Weights of a small mixture-of-experts language model, trained from scratch on English Wikipedia.
Size: 14 layers, width 512, vocabulary 32682.
Experts: 48 SwiGLU neurons an expert, 6 picks a token.
Training: a variant of SOAP for the experts, 651M tokens, 4970 steps.
Below are experts of layer 10 (counted from 0) of a mixture-of-experts language model. Rows are named router (the router's row for the expert), down (a neuron's output weights, with its number) and show model dimensions 256-383. Each number is 500 + 25 x the weight over its row's rms, rounded and kept within 0 to 999. Numbers have three digits each.
After each expert's rows: "comes before" lists some tokens at least twice as common just after its tokens as in all text. This comes from a sample of Wikipedia text that the model never trained on. Tokens count by the router's weight.

# expert 58
router:472540444536502499492522490484526459465467534464501460498533488497477519476470543505495492484500482490466475504491471461501507496528476514519548465506513519504501505491477493484500507450502502532511523501517512526502499479476525472492453473579508544460534426513509515509500463516484451484467501445513516541512527471534526506515443535467507493508522493498521543494498496506556501507509
down0:495494493497490506477470506502468500489484506472483527505489529515543519517491462490505515546480511512503484491490479472501515508490467521531501498511501462494476487493535477515522494445479507486471548531517526516505478500503509504506478437464522475482510471501505471530502521519501494488558492516489482473465496503568484534442497478476479515525504494465531515504509463554483514471525
down1:474518512476493522521500509483534501502508509473477543509510519479431556496501485491541494504508520524507495523467502484513527460507502528511481531503518489510514505517508545478513508502556492454524488527495573525539460488533499549492488515494496530521492521515545486491529433504468498464536520474479456525485497489562525493498470485472490515520544494536489556517492534524497557474505
down2:542470463483488504503492481465506510528520475444539489485457562525476479469497509479490526485503502497496488509465519511455520395524479535470504440504497504477493483520504479503525500512490485515462535505463536512501493468452487492531472474495472465479506462487553527470500446536536474490514505509489534525504534515467513486536496538491509510463495506532526533521484462501478538480528
down3:500511463507444502445482447497519481474521489493514515527522489500449463533539495511522506513499514490510493484520504495525494495489494506514552465523479457474471516493504522514466528505463484504459493535494519465509496437493490474455500504489534500510502528486503523487432509475514552521430481490489485468492473514492547558506516467506520543506519543489537504492485512496504517528496
down4:503514498516536513478522540516489456468472450494489538499503504473460499470482531516450536521553498518494478454500509496514453429498517530489493491480530492469483516482494534464484508482451477461541518514467446511496489461507494464501516513492528501493492480501531559477443471503499465505518520452455521523517527520541498520514554533467499504538522498452500499517508485508478460454498
down5:461475475511484518544516516507524461502531520519486541526485514468515507511498517523510453552460467490518523489457559522488492482435517488521516510496488525546463500523494443538546520513480497478514496500514487512530482525482518537522481481537461476473512486452495516487541485501511513475501520496524492496494547496392389496522479492524521485461525470505519515504500479516514496543466
down6:478473455511493479419537541515497465530493511488470481507499474476473527487479498521544507476511482531479503522550504540472511487477489494462485464521491507509501494495492525490492417499551488496500516488551496503540468538500513505477465473498488501509540516441523496526491486461515507490499503514471503492548514480548523481524497534537498479472507471539489566531477495496503477502432
down7:473495508494534515483508520509509486531563483479547494498463563483506512472484523524465501444485487493500507533528471504520524460500531497517502456522462521534475506463522469477480526533470521499491486494489504469516492514506550440469510484483511478507527534525484508474493471478500506461534506503477477486539534507515486501512482531477513487518504477498550495439484543479486497563470
down8:483494520490536481489476469445550483470490471535461519491519546485512494527514488531518490493495519511461492517501508546480504507523500496501489533503499480406512496500494517536528504511499518461499535542518487480503513460538476484499580495520491478470502484493514466522486500485486470508490456490475528487500550563496506470504481492486486517452526498522541455558492534478465532488506
down9:506528512522427503501471486472563520551491478479529525492524521519535531479515478502535505521501501501480497533481503535494441577499509464477493559532520505466498520447492527483497528485482517480504458486520481533488503499560495510545530527475484521528429523475515532492543513454457494487487535500494495533524507457483460481524467481507505528505483493498501453500538488514502508519478
down10:535507541528509478444516528493496498498494511518519488519501471514518514497517474481520492536462519517482482496527499524536538495505502517469482464533505481488534543479457506508526503488523487502506484499496516495506492531506522462488490497448499481506484450479489498473507521469528475526522508481542544535476512517562497489501489467566544538533471490494485543537505500495521517542489
down11:514529470543531491458488530465528483523507454528486520513547505530518489498525483451463491505488466498494494501493549569522526471524473531522488517547517500499479478489500461488519540512515497504481479507512508520473498489502481514458486472517509502527495514486496564501513539535472500509499594491508515482551519507469508475530498493500517462485495501493494498471490520467483467492494
down12:487455511501493518511499474549488499512469515501515489490485504491451507485500479559527515495483509528473501489531496484553499543526483528493480529513503520482493517458496509487483475484485466500530496445507482525518497515495511492473478527511496521497523506537505539513523493496491471493444442476465472476505470486495483513525473548499446533486487476533515472458512480533510501541522
down13:531500499508482495522471509503518534508515444539470476542499488520508464514533502481495513525541487493483535489489542549498490472491493511474455502561484503516488547523501461507519515533513487519526500476512486509469487497484486513478507514437541497491545481481514536499492505448507467467494492455507570488475476523501481469505492471521511500507529536525533481499486505457493484463519
down14:569500487500497465491523520481495477540487474490479564523516535515541513518458481487528515493496467534522506498510558477495520496475492495478521493497510497510486512504523489477491499494507548492484473465448527551480484501496533487462487472475514489515527510492490503492514504494489476503491509511522530533458503469499537487546554539520482504509508538469479494470559540477524500489483
down15:503505445524535522568485523484504526521476491513458521503489482519503501469483473510480504517505555488454496498440497514488542483478511476451505542500484481501515528491501538517513478511517487501489468481478516531493522477504503482511515503525509489512499525516505466492487475502490512522506509523481457473484473494490500494507479448489448469512483474509478548514497482486445522499491
comes before: " the", " a", "The", " his", "==", " this"

# expert 41
router:503531491505561539527527495499488506485554494557480526497528467521474507445479524513494500459499490509534523470479520501509480519504509467536524481509535510495519500440552532460519509544466483528495476498486507554440494513535515507521487480479474482492514486522515542443494479494466480558535501486528504482505511473514499461481496503482516483517447500520515525526528527471525468549515
down0:572494489504466515506517459519503529487480522491504519506514494480477458538494516488511488474502550452568502483459483496483537499501494480518497527509471501488459493448501541487499528447532484554535520478508505470494473472487498519499522493507443499536483514520484484476481483499478503495463503525497514504509485484527486500493493525552453493529501485510427488477493512483496549494485
down1:512480511485484437465505458539489487478446477507482500480434514531503508463502491519456522523484493515531551463483523488530538508469501531518542486526523488524508487468506539470495491469513511476476485477520507470471473500497534530457470445472512494488499465490515478481511521476454452494493516490490496534508526472492488428498557532520525503512537471530450492524468485476497501516468
down2:487428523523497470531487469527453510503526454499502542499483526519486506442511520533566498490487506505495523512535496467524487501470501477527494537504486522469536506505529492478513499494521491517503481478508525518450475536494500453532536538478521453489514525518504481501500463534475494520487482523517502521455485511548504453487515455541526496513478469519464473506487527522524507480470
down3:470519490504476507464525499496473488489530518521503485513490517540488488457517483505537557465500554481481500489496533513512487534514541490503475532524445475484550517548496492449507498476539477476520520487472485498502494480453459529519467493502490517512512492489501467509480496500517512508491458502525503493493500508442502520593519502478481506516435511497524528504502482509433490470548
down4:495507517478521535502519491510463481482542488460489518465512506524498520513443464468492480543514478471478468518487494513502470460500564520495515488527550495498492521494450473505448485509486511538505487508480537501461523486473512509472481489472501480524489552483496489522512466527538523528477544483527514506501491486494484505485524508471498498521536486488514456535488523511493470479491
down5:548493516459519472513490496499468498451496475545536495509469469457471510521482491470530476513531524502498508462482512499500470576512478479486465527544495502498495487500501485503519496462494495468511494545538486470482509444507497486516532480506489522522519448567454495504474480461506471439519524539464517540535526504552412519487517474508495549510508465523521511526504477526497526480518
down6:480510518498484540459497511554469477514491499453520482478503500548479494495514481496500486468518495495516536509498490491493484478522495509488486531527465527527502485533447479529476506527532523474510468515477492513487502507516497500497511533438519487493529473556475460524490487467473490473494536460480472503520456543519510523507504511538504538520464514465502470508512474427535499510497
down7:474482543490503497497518479509498481507502480494489513475451490495457477492516469532511484529525505510514494535489515490492517495456487511509504528521463518463519531536475507472546478539538506509545454529459494512541516552526470507500460524496511514556515506507527510527463503499499490493463484506455502537562484486500497470492527511498537454487501534515505496470540515534482495482509
down8:489458536517449487472494533523503475506503506509537518510546500488516496489478507510491497472469473478480470478475558510506500488502523513471532518445484471502506500518478536510566465521479507509483472497539497498512466483490521509484548508493494494521461505529504465497502536517527480497497533571492512502465510499499520539499511478484504517507498468501470515488503506499513535487487
down9:492513505484444515497459460485535501485482491525498532481487486524443528497485501525483477471487499492535497473494496493502485518538471528521510495481527483503480512488513480504484547471523515490532485525530512485520500462493521525516528504505497513544440499472520488518469487495521479495456466477485505563472516533521483457481437474485520523476510554485537500536520482460459542486476
down10:466463479492497515476494497487526483417525455504505500502519495492488494443464515491524470534479506491515478505463523451522533469481535483499464441480524520465478537500478481471510567512503535515464539519485519542469466473496522540513542537489489524495511479477530477525519496485542451507508480508508495507519488506502483505484491515468539499530514455485515486521522514498502472501496
down11:503531507509532474516506465535509549513484502528511545500501462490511492571475474487460506479505510433518488505502492493532516518505526499503497477509510481454510488496518516523541488511485485458495454488527499537496501485498483572524442497511548505530473487476490487504417489495540510499506498474535497507453480507543447507480507547493463507486487509503479485526527508459539519486504
down12:489482487524509472430490485551486522468478502515542532477500517502484473521487488510502465548480502539453508548492488514458512504492523459501514512495498532521488499486456502535501566471498449467483518499489485464431516500517480510488503511527539508497550523483521474514503480507515447537472488533485484486520505505490510529493470531480503480487473523477477488505487519522555460530505
down13:480501478508487547516487472529562482488494525580493519503481472516569467495468507491522513477551472488509494482511517503466533493524513521493482487464460514500490520520528523497448502505519485465512495520511491536489523465495464507490505502509508508526435524499547502510518491523508501469495495541505514465527477515521470471476505488548491549480521483488524496486488512495533465478498
down14:505525449516493461510474512486501443539468503541493468540502509464503530465534531484527459446485540537489495482504497485533552519480505499491475451489507517574504488469494515478499520511508483530519494488511495496452497485523489483542477501438491466507521509489460513473461524520514499478521475493504489536453463485573479485516495527500495496473495519464480557476466524489515506486448
down15:504462521498513496483477553500508520497454517492516502510436498467534515471484498495491515452543480439498495490549498505515482526493543503500486514513491523478450513489574490505499499531489484551497512504504488516489513503515538490500524512495505460555447477530517526465502537522477484531484513494467511523502543471507494514527511533497452519526496492512549516506474504479503480479506
comes before: "3", "4", "5", "6", "9", "8"

# expert 40
router:521518520495483527491520481484508458477524453485492495513540516507497449463521516500530483477455492528490498501527487546524496496516490505525469506485511542515531506478509513485475504519475519478458480536481506475478480513518483512495506476527537497484505471461540470489523499527486482479500483522494493483476517520517494504521530509525448512430482464513544520485545513509493505491481
down0:506497535508506488510512458521534528509469541486483513535449503496496487453507534539511482485510484514467487453462518535512510486516507510489514500543544552447497500488495481496519544439530452481478491463455506496499478503489526524505516489506485510488523485500507489499508485498508482551508520460479527463504486509490457514574487468475551486499508551495531501505463540471479488499492
down1:497484505477545457442498517434495515490504516501520500495476520522476459468463473484500545486514518485505471512524485535474514475508493516457546442483504511429543512518490483534519491500500519461506525486489476496520497489496462501526500495491511506511526519490467496448481513480482537511534514509495523489489477475533546535498518495500450491505515529489528494559490558501473536492501
down2:542461475495507477488513494490471494449503490503549477508453462493509492480507452497544478494484461464505484491496505458532511507480486508511512501491517508554485512486517466504488490497507475506531518522550524452494458460480499492508509463491513500499531502478487521466548483512488531537488499493498518477518501498513490470528527492546507495560492469518530518585489480504493495538498
down3:518521499496539506487472518448453491493558535513544525498489485476515491484515488481471481506511492528469494514534490504458520523484439514528510497475458508474443502520537512461473477496507485494540527482539499515483461446465468485496485480481518490483495500482505458514498553466514524481482511472469507541434513466529414538461462543529494486503501536518519520457493473521523524487496
down4:509548524455500510454496519508439499509525508457510500514513534506491467491503524446474446463480524502505484468500503499536517520526520509473525530536465503511498499548530475529480494483508506473514508467501518514522486514457503537516500484545478537491532525493468528519472517510487524441546474495466495517475509469571517522476521521492492544470524475499504474485525443477521524508503
down5:473462511494516531496484510493473506464512521525517559538520525536461494497504472480482500501497484481533495490512523553527496453542502494547486480497491515503462519531536531455487518529527484437487500524471480500467467506534455522512492490491561494507508499554480515487499485502512521509459475489504488519517493535516484479492504502482496503444523494463490541478508506506500447520515
down6:475468485507529461539517539511453497461475469468576455508473531522526471485510500535444497502524426531537493503526523531548474482508506503519496499486510474515502511529502493515506479476483501466545479489515440515499495479490486525520524507495452490484465487500515459519531495503505531537469527499484474458503509505501524486497487549511505484495521479484511466547534489531496497512500
down7:501523524495473521529466491492510496497509523475506524501489517485539497485503496461505531466472508495514465509458436459525502498513501437498494485561488480514521537492468497465512476504419493528495522483538496492475452545525535491487509510482517519476471522504489472493557542495518501513450509498478496521484535503514502554505505555504483512483530525484539500479512448498495489471506
down8:453495468520487489483468449455521499472525515534516518489473541488489532498506507526437521482482453503499501506521507487471524498478535489459478499482478493512493513504531536518524495441506473486522484529530521507466528532535472538533487481510435493454473496490516511506465525488504525471482493485473487498478452516498480491481480476535482466466501487516509497507453502487528487510539
down9:496535482534462481487483504477516486490525495489504470527494514478499496508461496513515520494500488504474479545474542517494452461458486502491528498517475487529485456533484536501514534487511470499545489485533495503512429505473482501473478517503469503505469500508509508539490505507509489488492515455497576483506493498560541494509548503474518518496501439485519479460538516506534473459532
down10:513500513518514503494473498457535500511521480508488526493449495476505502496487488496527495500545535442507521498543521480541466472537461486528480532506538488449528555513477467514499523435480475483405522447492518496513485520522489555489493469518488501529547508509529478442524495522462504520473475456516478453466472476476488465512513424505457554527477468505511504518552493465536509495521
down11:483483484496492490467530471484459489517495487514445488481527491486515469466525498465530466532467525507499454489540483527476514486470457508497445493502447451505485491476508483500447491488489543489467473470511482506487499494510535530514502452478564540518508500487478493531507474528517460463490468524486494495523473499503577467495544558474503529462532534544486495490524465508498478492533
down12:475498509514500497476493467514483485465500576522475480523482524537477512505513490498520539510459487527483514490590474499495491509513501518492509518494531527479501544509489461491523516474518504507540493516495550532464535504541527525498472527499484477495514474463490473480488517502565492467491516528538530496504475479450507511511470490468430557479501482497504490522527512525508500483518
down13:474552489541460473504514523523499470508512469552530481481512507490500501479514499499502516489474512474511477499448494509499491495500407530510542518516492474529502504514511492500522537540475485517493521494491505512524497513502492483508488573509505505512517536492509509521489496528532497482501509505484460497492489555512495471517530510476471515477462515522523483488513490476468486515499
down14:501469527499545525507475503524502486529496520433492501498489481522497506532492467536495497449511462500496485517499502493481472470496486500514496494520500525484536513493507465541493518494545471537501439478515526519525528490495499514522459526484472480508447496496519499507452443494510532518519501494523499513500520517494453519490514500491500551517514513503527474479486487528515515523550
down15:477562490501477516518470521457557506487472497489503466511499498487499494453490511492489505498462513517531477497485471539510482521513479526537514553498513473506510509536456482485509493472500507511522475476497504507471500489535489536494509511515517487496529461513476468541489486487444466517514532538480508478438528494437488511517496499536481444505481528515521507541490481475484474500520
comes before: " ", " the", ":", " in", " a", " by"

# expert 43
router:530537494540489518507508529493486511494495538496485478492516496515468477494495501529552491501497506501502528485520503443475508530497496496532479476501485528513540484444467472510480537515503502481475500507527477541523516442464542484491536509501513546498481504499477510467501550500538448449480509516475477531504475532513524496492461498519452510518482504544474543486506503535489515469510
down0:536541508488532475514478495489469468482475520491501491488524521465525514512536493512471504536535546519559497503515505548497462554519466501559497446478510507500447522478484528511549528485481539506517494464469499543519521507495502555479501522476510516487480521500513529550501488543490516529521462499509485490561524514425446505481493506502512506466534477521482463460523498510481464525494
down1:468519487483482468516468538504502533496482475495501519538512513493489497516480520539477515513504574503501470500502450429490496538474527507476502479516509486450521473491492522526495521506510496454497512490521495511523471507541546473511511513549495482472458507483473488521483490507499468532526523543496533533501480471526509501497457512514497490521479533499461513470479483470452521456493
down2:496554520495503500455505543473485522488486475463506473522535536519498485531497490526551517451508513468514524502524512508472486485509539503440564503450529492502532497518505510509559511513498504521537525492541502496502552505513480488515530520524500524507502506515471494509488481473503528540458523466462521519481491525472503488498553517521440472504500472472502467501542485494481534498475
down3:513480477532500493481488513504525508470526495502496492517541490510550468476477519541497485515471505466456466480525512461469507545474507538482508481517531501528498518484482474520510505498539516500504492512492479472473527469528516499488497475480446503488496494486489485494487521527528450518479510558491545511510466466533462555512456497463509492562475498499519527475485445498515536475467
down4:488467478514500498501526521494514511485509495495495456490528482520525545512490509512549508534480513535457490463441508513486493513496517546500504517489516450498458502472470526469500520490527458479465476542481533511503512482501465554504527536506501480505457508479499485479480490472477467479483537449509527520495448530574534484496502508483529533527518504513497512551486534507494538510517
down5:469477511502478451494524510505479507497477502459515505482506518521491474515552499489483564529511490489525512549528518513483490526474506519494506516517498512487520502497527485517494549474518504497501477446489482535494477459461519488469483482526490511417566477504525486525459508522464511487504500511480493504517495468520490511454520505504462438481493519537521472543540471464495520511435
down6:513474496526501494508511443458494483516511478500498500505492510529482507523501484477480531508511475524503459487471521527532533509530504545404517526474518510474492467507490493549466449507522474520513506488513471486535531490482460489489555468518482529485519521482433537529546480489475458498487477541550495482467487500429476522536506533457501498527490490498514465504500500487480514528499
down7:498513481462527514515503488523508521507464470494513510552477485531480497506509504494493517520511506495498501527507463534527514544507495508534492540538561532482493473506460477506468499526527489513483492494508487497510494467457498481512469526471486511529493520499497500501466479563446484506523494536433507492566488488425436497491442509495494496532526478491522468502510552507575450504512
down8:498489463485473453502514501452462467524521481521528495510462511534473547482501495513553528492504481540490477483484497516507501574489540498562547544537526504501510492532480522532482520482491494509472495483532501504505531477524522498540495478498515512500506512487442516442531536555533517493532501501470472538537523435432497546488483461537546502496502491518541503503509471498500492514519
down9:477480480499540455524503489543517480543489493465524528502509559527490512503474501500492489477475525508480539547482465499525479530466467494477535515497447582456475495494505562510433529529471491483507499457537463503525540508502488487538465459539493503516488562467516479507557491478492486516517481507496539496513552445484488493517487511513515524507504470536547494475475532493524460483529
down10:505490500529500549526483535489504516492520506487514495506524510517448499453490519514483441476537556516568478531514480468526470492499524490516488526484510532471438500536527546490539484510477486486497509522489467497468483508483481498504483500496481507501539488521499499513520510485485457501475501508485481493505490504491488504439521465505501451528495491520507515543465480463518469492490
down11:494453568474536510499488525531505494495500540471498462499504527480461511512493517491535495505518497509541510495508504499544491505494481479495495459511519509508533497530490489496513493510523473522559488507452501485480508471509495497478479520517453486486449523516476491514498510486547539507470505488472499472548479494514433489517488513490479537500489498521471453508491529489483509512527
down12:469509479507467498520486470487532490512501483519518508477486478509473495494498513487461461515496503489478529523516492506489473538494507475487493491569463478495485508498513453493527494530492506504496475479517490487478540501484527481543476491498518507507504533521477542434477474479491501518481495514505490463513493485438455451475492482530550487525484482529473451494504488516484447520487
down13:478484522492560517485499491477463501455518501502519480540475465506476486537502506493498505486533514525509457519495499474456523472509480520496452467521480519477520433451491500531520542481516538492488525511524479511510483486512523520482456473483515493529528522505477506506470505508527477494526480511499508550501561498614534518512519523500500497484487499502476533463501469484507477505476
down14:513483517459522515479499506510482506498551534524465486461528481487520486532515494530497469501490470469554469489482516526502520519503498482509513494492494513540456517474501503478528509478507501496527511476513489482506509501483501450496524523532516527509478494554543477464473486488494501527534507483526477523477539530435421536499439466498505475486462509496530479518460509548516541524492
down15:509470508568494503537572525471466519486507487528484495472498468525505489479494501506522487495517513508480479525484484488492483495499509518503537516536505459490453506535532511498483458483533526488542458488525483485530480483483445520460507461491516517489535475494466554493464496512477507493521478482482513511545518442509510474494449521471513489564467518517482507540539523500466455460487
comes before: " to", " in", " by", " on", " from", " a"

# expert 19
router:513506490562489506490516475504492478512524554509539492494499528518453476532535498536538452481469470561486521516541477509523483495557455529497513515465530546525494507489497468477463496468495490494475526453496470497482523526501486506500481475511498490531495481513465527489500492534469539549526518515495523482520449455498530498514472506472481491489464481519492513445485482509511551511495
down0:500509492502566501484516505506486491461532476492493498537513513492498458529528507499529476488496497513543559520524512520491521486519502487520512483445490502488479470490461439510475518526491480492545533479478514498506469465498467504501549499513492520504488499504481534435527456447436466501426485513497497538495533478505534508511484465440517464501479513485513527497469507440499511526525
down1:517524517526476453486489511510578469494508472512482493494515553480482512527462533476475496517528495489477488550475523549459489490492501493463470479464512488517511467482477496470504514513480517515519506489482511482481506480478466491517494539482502480513541515503463513483467470580470492486492492476464490527476498493541510505508564473477449544549481485478499481533443487442477482509517
down2:498535471481508513482459519470517544465471512500513479510491488521532550477516498491473469539480506515480513494483525467476522457507526524474523506482484509462529497525493504558511455515492487483539486480525468511500536485493499490501490528535507516515490519458456514514474535462490460494475477466495501518475508482495507519500501495523529483509479502510477509515500495504505530481543
down3:495502489511500495496438528509508472489506490496490496521496516474491467491501467480486556477493461454552498512521532497503507524487488532493471482491515461521522491483463473484511449488544522457502540511489501497481496515491463501510527524496482532474490521503497477505534485491496459461480479474575538557482475496525510520499461529489504511523488534456476510491498495497488486510534
down4:527441550511435456497522498501497524553487462485486514478508503485510507480541485503514519467482493503492492495499524543474543534497528476505481495516459514518538530524520516475451470527525468479483479534502491484526483484529496457443501499480518495509511505542516569499505490505519470541511501482501500510527490481454526490482486466499499508506476522524506504512483492497536570532511
down5:477518524492499495502500478530537475487491511500477503492543533510486482463512472484507500524506478489471525488518473438483490497472468504527511483502477534483481516508509527519523562507522504476501462496510446477507490479485514510493535533550484487525502518557519496485470512470465461466527472489514500484527525500500497472532519476566511474468509510461511509482459543550487548551507
down6:513476468511532455506501498453472463501511459457507520523496499518504508489533513464485483529510495515536509510502469524501511471446471517530513513502489552525512461467487484489516496461493495517470492526480475502508512519465491532482528507502523486531536495474497500463489541513520508522496500521547499483465526488455501580496517456506501473486484500461519504528509481510523502519529
down7:464487524480527532494522453502507530521511478510503553509524478511483480518522540505528518510514448506509528459452523486452497519497542498480509469509535517478570491499514518529546481515482521507483494493480525464468538482514537573504523509521532501509529515538485509504475512508478493467499530470469526512513539463429479478495480463494510521497514485529491475505528475554516456526479
down8:549470499487535470516537501482485535511477480518483492505507526478480519523517516504542432489468520497500510532509519487483464480531502465520504460546516483450493501525496514497461525486514504500495507440504501494494485490505458483464499516526537507522505501455503444486536503511491492515518484490514516551502531532559541502522518493512514487510482538519497531485457560500505491451527
down9:529518507491497461463494514479490505459512479521487527509514469523506522477516465443469492513521484461494478485502484465500516490529512472514518492535532506516483502479460498488474516522494501545507492521523517458469581436500504492517502478518516526496523510547492471506507496533578543499493500485457502515514507490504546472494523506545542506515491516439486519474519496499478456502488
down10:520504497490512479540520518479455484506509475519531503526467485482510455522468525537473535522487474469500493496516532536525501533495474495542512515492475506491525493503562473495540540481464468535498502549517501516513504556490495557487511455470502508493491488520510494523532499515479515498503503493438488458486546485516536499533461537467516560521548449515496476516493469529537512528522
down11:536510506484496526477480551488503504538525514531479473497530520499491502471519484502487536544508514469477508510495483520508490506506534487485499472469496488462485483508509480480497499515503505503491516504492521486518544469495473502500459489496518488467489540481516525493520484494552478506462491514470472476532495558455501483485531491469456467482479518508496487485496509555524480501485
down12:486477474525491478513468488454464495522520472466455514492531429501467500540498528529514521531513487482478491515459506492551433514506475488482480508508510481469492508476481500471491497514526521531455491516458496518514512500477472558511513515492522479492461506528557447522538506536499516498458499500503499502535513532488523520513483506497493470523493472516525485502511500493525502453509
down13:512508500520512501541501489527531444469522474554484490508518505510473493520481469550513503474526537502508506489479483491581503576489495490508501503525447501493487491518470504526495521508521524561487476467507475471509505508498511479478495502475530481482520495488468466477529523477510492466510499494525486451538527514530481548500487489460459519489469492506519503505487477484533494438530
down14:506491526573503499450459510538533507477480529522466474507503505555511537507476488513533555540511491535499478525472484489498468499536484522508531504480510479493438506487516510493486476473498485510509515507544500475481479508477470513494542528529496498508500502501461483514485530510507551540502524585479512512581507515526505474476525498496476529547520483478523515485495540527478495534517
down15:533518536485462485505495494452470454450455481487483512546496480522506524518474483470445553535500506507520474496472515542527491561501486483467505461510523510456475507477467511509506464530479501499467512498470504506495488530449499475507549486542481508492499521557552491522508486508509446486522482529548515496548526516468497499505509475512522496462507454473464463532505493497519472480525
comes before: " of", ".", " in", " and", ":", " for"

# expert 62
router:482507504515487452506462537511511508530490483559503504500452490499510491494521501523493529510540545502527524489487542525523528509507496465476491498498498505499458503520498531487517465499481499525478512467500447509539488520487538452525499470503525516500481542537503456541530478519486552508515481468531429484459495539503527533488512516484485458487478515454517528532505499517533462471494
down0:494478538517509471461501508484519519535530488540523515525507476521510511501486511507472498501441508519569456517485473522534497495453512507505514484488513516518519529493512506535460482509508533499478464481513540542470519550493515491487499524490504438479498491433517518528539526480549508504484529527497496478509501518526497513481584506522507472529515482496484472521508510493489511501516
down1:510529498500526523517501507501477493502505530482483487501490493501505529487499459474498487545552505510531513521493468526497475539492517469528502435479497466490482512497539524523501494536505502499524508489539506566499547479519486564490482482468500465507541547500501505519532460516471511454527516481503471549540505510529473488489520468496456492444503503486491464515504513517507525489509
down2:492489472450507536515480473465534506493524503540527507459506497492483505494487536449491462529547474472495511458481517484502502516476513502495448509449516528520497514553484450528491519514498472488512512500494529495449542478529488496512495472512554478500492466497523504479479484504500497519491505538530525532487522483525467522546486481536528491507492509473547499480471495470481461483495
down3:538525476514508477476503510498506525455516518505504436451487503520531516496516451446493497520469481512512503469551516514477481511518490514482542475430499512453497475558525522540475498494527505513443459477515533532497511507552483501471488519458540515543495511490514516514575496522515471519524509548509471476501509493497469494497463515537506442469506511473524477528502493464477465486481
down4:527493518507541513525515434525506503474511535493473467487511467491470502548494531544524539469509497503512486502507562535527503613488470471469507501527512488498542513463508497499500480524508464527545511474499513490451502529516527512473520469495458527539479487514521485494488482510484556444444484520441511507494492501435464526489456506471491489530493489505467476519563495450500462491503
down5:514516502553500470527483472449526475533514463504497478510532497490513522462483505554465492502512465547458530534546492484550483588506520519504492522516472488505539527533528497519502539482514532526467464550499482447523483482525469508522490476511491455476466512518470466537527536515450515462485501533476521512527524517465446499523514493508509495455487483535499488512465478520495488533489
down6:484510534509496486521492466525484504489516498472500539520516527463451460493490494481542514504520537515481521496520494479490497464499509483480519497535512490523460494501493501524504523526501495547503493502525493482472476481501477509510522495518469470489538495518473518493509497463510496487529498534511481488511480534530556474529514485482529522487491501500498460475487525541501457506467
down7:476505499528509466435515531504473542524488508485521486548456461484485450458524502463494476524484496540504468507471458510441478515496490503514534483490499485457468492509494474481448490481516516469468476500536526538503477488454483502461513494455429511499511488462508527497529527438490500525523507510463502506514478517527520485524502528511471496507529522523511512503475465487509500464466
down8:539559515508516519528493472494479545506519504463487514523466475471480522487500461454481497525527516538478504560502484509470456553495470510496496537524472534530482517510477504533481489487484493511529513515489501507525492469486487521547464510444473520498503482477477504487502484528493461510480530523492514534507434489431402503473500487523485525515462493472471503492463502523509515546544
down9:514508500478502466470508488546479501495513499482464489507487499409492525432501511509510459497487506503508501557505519505506455486507528520510453531579511517469521525483500460498501511465486494514494504513532460514489489496517531551513508492495477452501519461526520516537523431550482478454463501484473530484466472523559479503525485523491478534496501473503499524477499514512474521470537
down10:516482513517441490525485560507455506529504485480495536491481534496488497481488503526516489463518468481469543524519515536517505549495470527519517489486500532472481494459473477506497516496482437453487480476444519540470455538501499457521484492501470512543504515489481482516517464501488491498520467511465518494527446493511539516564505520484500481486523475481513488508427453533463466528441
down11:522503498469534512471546526474499464499499506459447522518516549440516531521473477504490549486515496475500511500505502478494474440508450468470460483549462490555504498492500491487419471456464456457533504483503511518498514479475509566538470546522512491505505519495502489475484509531495513445482518511509498508473470518558543487500491482500481516476476476514529509535486468513516512491507
down12:511512497476505524472483446475462498499502508537520485510526496492533531498502507481501473520510458521508504465541520475522495454504459524510546467460529496463484495523566463522468512485497487477448474508529518470511544508522492477517536474482495501543520514487517521535484491497504556507520517514493484503526527550589520447483449506495524523486500531503502469553474496540519508498538
down13:494479511504463510488508502510497467506487512533520472501525502493509488476472512499529480492501488536506496506539488532477484483466491460471534523487537469502493487461509447494541495478505492473442509506522518549500495492486483454519503484505519475537489531462465461538536483489492485463480513538445469455530491504441471507518519477484549486502525513506498470548471505537485506527471
down14:507529475529513519508440463496484554531483523512503519444496540543552439494506495528495519537504517523508533494518529539468493536503503508502498513518492518467493513473472467540498495487488510522509481481464494481486475540521541492491516496484504444525522498473488469523523475529492502488500470529520485538492456503439506518466490563491515509464482506516511524537470510506495492493460
down15:488480518513472472506489527505490459512530498477495494525503542476519544476489555498500521504461524526492488462535525505496462507480483484483536465516515546456474477502506475494483486553474560530441497493498505483492480488513523446496469502462531563505510459535509457523548495500439464548464469474504545493517464487466529495503494493490472484517519531513519514514502531502490506463449
comes before: " ", "born", " who", " $", " \"", " Episode"